python train.py --routed_scale=1.22 --balance_bias=false --lr_router=0.000549 --norm_place="pre" --positions="rope" --qk_norm=false --tie_word_embeddings=false --init_std_qkv=0.0279 --optimizer="soap_variant" --train_tokens=731700000 --max_steps=7743
Below are experts of layer 9 (counted from 0) of a mixture-of-experts language model. Rows are named router (the router's row for the expert) and show model dimensions 0-255. Each number is 500 + 25 x the weight over its row's rms, rounded and kept within 0 to 999. Numbers have three digits each.
After each expert's rows: "gets" lists some tokens that make up at least twice as much of what it gets as of all text. This comes from a sample of Wikipedia text that the model never trained on. Tokens count by the router's weight.

# expert 19
router:507500501461530512483481478470524522500488513503461510472504520501511493504480518515464512508492483475485500529467503491463472465529474494409485523525466517514472465530536459515518552503485575514500484487519460497451512530535536456496525460471525476488511473495518513484496529473486500511435471516487451479483525500518533503542510493486450517471516537498493512491522495494480513503546438512529505526506508514479510495526489496490466513513503502496512494496557463491500562494505489483462522528536499525469502501524503480477444486509518467503495460495545518519489531503511541518475510497470490502488488488517548505502505507476497541463520532514523483533494494466477511510477483461546493522527424500472477509532492492503460476514499509502456519513503484533473482509531498
gets: " the", " The", " first", "The", " his", "'s"

# expert 12
router:480465488479474527510491485508558497521501484504494488519506487528465517526489509534531523516490448514445505493511522468501509551510460470569502504502514489528459508459492521566487519542524495463502477495513480483520484480478495489535488487492520511518470496461499476504477511467513512495465524481568426516523510521480502504515512526516516523490495528474558498437473506510516499442493475496498444509465480502489491499517468493548490530454484509483518525528525455518545482468475492462485479509520448495514455506483519482487480498480514488494518511455516493473546527480498481527500510487469538536477514502506512514513467525498504469488520530513486492484501491534531505473529483530478535511490530551501525459476492483495502474508472498501529540451492467483504469485480514
gets: " was", " is", " a", " in", " as", " were"

# expert 15
router:502477503511514503494483497487513487501509491518539471502504547505528502485471475446476487478493456535524503494476519484496501514537480467467501504461477516440465538464530485478511501499526534501500515504469491509485496506496506480517501483462489475505504477481484500460463593490504487499498491508559491497503509471479506528459500514469505574494514504515534517539488475476479481538492473505515471546524509463557518520486466479464470521491492489479526512496521485556550514494552464485494502499533456547470492499497489489483478498505476508517480534535498529520475500486522563569514483515438533474507508467486529532470510496512482505530511490539522473513483494536509512496521534540459499475494489528484439508512492476466504492513546493487493475499494496499498514527456489
gets: " of", " in", " for", " the", " at", " de"

# expert 26
router:531501498506441473512477451555501514487482517499485498495543501464495525491479507516527515505489450490475513547484498453488509508501484522550508482475523528481498490526497511499511506554484521510512467498500485486483480515469500492481505467485497499505498467489525512512511522493510496565481488529544504516515511492482536498540509444506500519476483545462464531468520501518434480486536481521548512507506520523510464444462525475533500517529506497546504561531521482493480539465536511467497487466501570531470479480479496478509505469529488510496507480456463525536523501491469509469499493505458491484455533494495520504467458527483477536486503502499524497479490503493472512523520463523502541507543510527440488480445530480492494494513478459497466475517497486536503481514521469
gets: " the", "'s", " his", " American", " of", " National"

# expert 3
router:519467583501508463524518530517470435476483500495499492485496471470494560480486478540510512465482511499547507514506495494505494494472523475519477504503509513519482480468528455479512480529464517545522531530465496506497530473509522543520507513465515510559474503518484512523497490481516496561515520523522487485452501477492517493533512503487521473514472513473495544494520502485546471487458515462490493483471520500512464511474522488461500520502486507469511462543509456506544476471496513521489517469513504546466447492509523481509471496509513499499481502477474533481476465516501472534524463526458544477510490503499527500450519495476548472455472515511527503534454532531504544481510489477442512541493464488511514477518518480500506507508523460495476458509485468508525506465488508
gets: "-", " and", "|", "/", " &", "–"

# expert 13
router:524548483485503504501452490496491469476513485525489509468479517468544513512477552507472519447509469481490521516527494477473465473524478499493503467508508515484476491551518507508510510473460491511514478469505488510487510505509511461519530523529476503472520473492577530474496513547476517527498468502511476459482485475501509446522493471524491513499530554479497466525500456470499514486510499575528549554482506473542511533522464523549530483503462528523524510480517491466465468498540518500522455518501505486507503500518469486518476488506475486544507455480463505505499554508479491496503472486506511509498500519508491483459538473470475516544487485520523497524520481457485502468487479478518435526520491516529465491498552488481542470501511483466520529496527495486456503504488476
gets: " a", "al", "ic", "est", "ing", "y"

# expert 30
router:531515508483523517495491544547489514504460433527516494527533465471474467504475486452547479506506487521543550514502494483507531517441522454536497521552495467504500513486474504510511517471504500492506530514524468511487566503542477484474509484514483522502469493498474520497514497470515505508505502505506484453483512523500483527497457504533496477488525520488494517515532440484504469508494485494480516456485527485513478575471506497428495524490486455506589472483516488479521470508531503399531495482479525516504509487504508512508541504520509429464505572504481538509493478510481461504497502482518497505524494508493480486501524505484502493481556458478491515495496509509511484504514521487488514463472499475467498495491497504472495460515503507480514510516527492498498509493506496
gets: " |", "|", ";", ".", ")", "s."

# expert 21
router:491548510476488493508518523501478485527475453511500509483489504506499475480476526481472496495526486485473477471501472499511461476486486519418474502528477479497527511537517513478509517521514467489466510558514518506465481489507435478466488459560492448483505511529494508475520483503525522502473494488508556463512494495497435490492462525506499449484511450517493493469532498499514513527480516457497578527506494498484517489538501519533528498496479558511498501508489515493431482497490539532478489456529507511511517520525504568476505443503507492557483464469532495478516515492531507455489477505506451508516512486491471498543478510501495518480531508471497524454520507486519520508494547530486511501492516452510488485502477521492547486505485519493501500502475481551503509520527510
gets: "or", "it", "et", "ot", "at", "er"

# expert 7
router:511515485498467474513513508446465508547530520480522505516508424477513472477486499537470477510519536497492471500498524463503514470508499514514454536478514535531530558538490484483523492509520523525518482523462459483474482489518502542511512564548490524465507531494492467512512456505511534460501432483454538506511489510510493507500478535508527504485500509463508524527489502488513484472505535462480550521537440488473514464485469516514521543510519527489491476494492509516488499498467483517515503472481470511518499515516503515534500532504502508484442475510495480533481515460460487476541491519494507519510482503482463476519505510539499476468489464487496554492512475459509464480523476461506457493547521514522468502517473511510473508473465517560538532506507498486522513508470490
gets: "l", "g", "k", "b", "r", "v"

# expert 9
router:534493510490497533487532470556480471498477458470488436499473491512489521473505461463487528494461494537492533489539486489447497469516455501523496522527462446499468444525559515494495472486532490501518508474515539471512536504535502505497474481502472515527510518497488549467453506529487555572494517452528439509495522494519500499487492518500503518525510531492518516486481468494507473513507482494548479489511467478464486548521511507514474502485488488489476517520466523460537506525542503486484489439519522517517543495475467514478490507541499517480453540489491466470533493549530542512507497515516486510484517490478488483507515518485476523501482510506512502499507472481478535528514509521472494453484480459523500452513488499481545503502458488503533480496510518503491465486495507
gets: " and", " with", " as", " of", " in", " for"

# expert 20
router:509516530508520521506497526487515505497521476477469471488500537500496523508494506484482504491528491506504533473499494487552480536457457527517490527479492531533499500494476461492499481492469499485499511500492465516515499536492479481502481543480537476451483519495440516519502535500519476518463518471468487531530503518506489485474483516479510526515507460499470520511490490487502530491533457507502441485527517527506505494592513517486487515475500513466507478471492470525531544497509520514494485521510531475511458507486493495503448492549503524499487524482566486497531477504458532467493448464514543534445489484508535470506464446490485479535560526507481465518507526541501486550461504516534500484489449548478490484494508483478521506500581520500492499504480509472537490467502496
gets: ",", "s,", "e,", " July", " September", "."

# expert 17
router:483474480523531513453465450521485451527447482496506508497489501510516511495477489524465539538530496521512486473548502528453488517524526462479497490536476510489506506496501500579492524539531471456526514467499513445493499480539505471547479500491493510492482478475492489517499485465511538477479518498562451457525517510504469489518497485504456489503484485540507490521493489500500495513491486491452481498526444542485476547510515521517501503496487504460507492474507489466514519511514477508517497506484436487523462521498497494454477531464502503514533473506520501497498537481478431488532509524519488519507493483517504506536484483547516525508493498526439518525504498504507498477520493483463504520574513514471512513459500500527493550497462496524533549507485519456464485489507478
gets: " is", " be", " are", " was", "us", " were"

# expert 28
router:487502515462447484509512514543521473510524486474523480501473443528479482474509480477498478504487508546463509512502491523521527512489532465505508526447524465516477513521533531495507483469511488519517465476468505500469471516488477521517484479534492492450483475550459536505528500508483464517532516480521484490521499511487502534456521532522559536456508529507501509485520511536532487517523500478562494513494486491497490536476517462445506486466499478490452486545484430556512534488531508491492520488505563492476506496460504457527521471480541511488472521510512506518483455481498512508521479487461497526508541540503490519502523509507461474527499493495476471462511504534584521515524491501489500505501489472528490458447512533475508500511502506506492469495489518473505502501469481
gets: " of", " in", ",", " New", " that", "a,"

# expert 25
router:515483498518463490461506518486511508489454535515459510511517514486438458515508484491484470472455475498534501468537489494539489515489498463500509517545523497494525440485490500496501524453481495504506578499532535501519508493503523518464480481520533472502492506477510516499483533486506514482455485506456481517492507523511496477487485457497512480527526526504464488517444524497465511499510546472483446539470482525534508502480483494511507497512504478480530513469496493503499484508449497458484528525483505521518485565472454495528489457471551485510506513491489492478494495544485481471547495467500521507522487498513445496527527525487554512526562461482505475525460494499490465507515492500476518505483473481480510495488480523501469457520519547517524463523474472488508531427499518
gets: "\n", "==", ".", " ==", " \"", "==="

# expert 27
router:463497505498557523509482470488471492461542506447484502462488519478516527506513500465503500518483494504520532507523477485518481551524485444507533474469493514521527487509493487522453496474518496496513518501540476524521503465519454538491497491501562497519503467512524511497483521476461501489494511504511420486545484491476464530452528493508515497536505537502513474508511516489498498489480495503512439509523539456491488501529512477465458490495542515522543472547513495499502514474472486468497511497560495498471516489502509497493507524485513474528466535517467529503428503521503551528487467467500541499461534501493529504537542490532499488484495515518511471505486510479508498518462512479457494481465495514552522426472464515522488492506501463472508500478458457510500523484486503
gets: " to", " in", " and", " for", " also", " not"

# expert 16
router:506542478511554520524494462517522493487548515517489481484491490529490544487492547471455475486524470481499505487471505486483495527512449527528500519468530542519467459482496480545500487462477515506467448510511489508508507548497522491505485450554499503503512489539508532492481472474496542517477523522461478498514492487508555542488492509516512521496490494556568467501508493501461489453539485496503480474503506510487492462511493432550515506529469515505523549494474535492517516459476476497481482506495501504484514482531494491490514479497493482498479460509470509508520509513532511513500501541517528449485464497488496512494484448531515518521511516520489463510513523523503452484467482430482507466470527441523474534498513501477536519508473471480516525448510498491471528486500497
gets: "ed", "ated", "ing", " used", " made", " released"

# expert 0
router:482510459531555539480507487446488517501501482457494513463529531504537531506538490492496493512483504474480511513517515547488473515476469508508499499548458522468513528534464505456440529487472500497482514492502522489501517522508556499491487457478503515492505479522515518508513490506453513503484517511481496484536473479509503513495485515506511500513511448517534489542496473518482531516518499518462460500546516514506521538574502472471470509531511501503525507469450547444474544451472498503478469509525495505463519452458496530458512510484478496480509510478520487484512481508526510530525500490515505487491443468524490513499468450550456524542511563492485496481463476502471496493453517497534492489482495479541518544502497497536520520510490464453530491506487503506495506492526495
gets: "s", "es", "ers", "ors", "ations", " they"

# expert 5
router:442511495507443452525532499510494505488551582519500524537495492506484445527462471503544486488481485486506482549476479481495481471498534516452512444481509485495519487504478461525530479516516498493484483524538521515494511481520542504517486549502496532542490485532457464517527471486473473496551500511507554549488496459532502481540492535523480499500527484523460491510470493476470474477503519496506473432530466498513508438454472483538518486464502507492511491498513498496544484526457495526524495487468527527488497549463487535482506531478503456504529528500504508520484491490471479519480500497531499492489481514501480512485512527511516473488487483495504503514460481496505482490476518490497516460515506511523503543517500533480489463493509512504524453503468558474539490500489509
gets: "C", "D", "L", "R", "T", "N"

# expert 29
router:501485506479435495489577513541482516474512475494487478510511541481495495527540443456485475480500469544547537470487505474477550510511543456544479505505481547546489478451491492543480540524511496497502495502472513484518491535489522495521508529496463527505454497508476492442477502486499526448525532534527503511498533486500496506471483461470481500489489540523516496485544522511479506521497484444500517477463502485537528515488505464470498561502534455492511492522464504511536504506544517501486497510516495500495496459454466500510467524479493492467505552488542539496474493468482490527539492483460499486466488458501506520496524543483499493514533507530501490503539485501485500529496528504477542495487539513509474501504498495487490503503465486488491468470507502440516506524485498
gets: ":", ".", " by", "-", " by:", "s:"

# expert 24
router:491470492460502515486479569522502476542476495533513540535504491498467481528515461523511456553473512493488493493520465505519481537470511493440496525481487486479464486460527475531480479437503519481522512516455497518526501519501449509506500536494497471522488489470475479524515489499545488511517534479503507510465490491509515470529493522503531514519479507493435499503479516508523510501503491472502489491492519542468490490486501501506500529466514459485483518498497502483515507532510506481504473517488498453523506469534530476507507537531465524475470518564481480538468467563549481536448494475480532507501514492475449498525505497475503438483481466487488482543516516501522500514495513497478542453535467509503533497531504539522489448499540507536523495462507489502526506525550494
gets: " ", " 0", " 1", " 2", " (", " 3"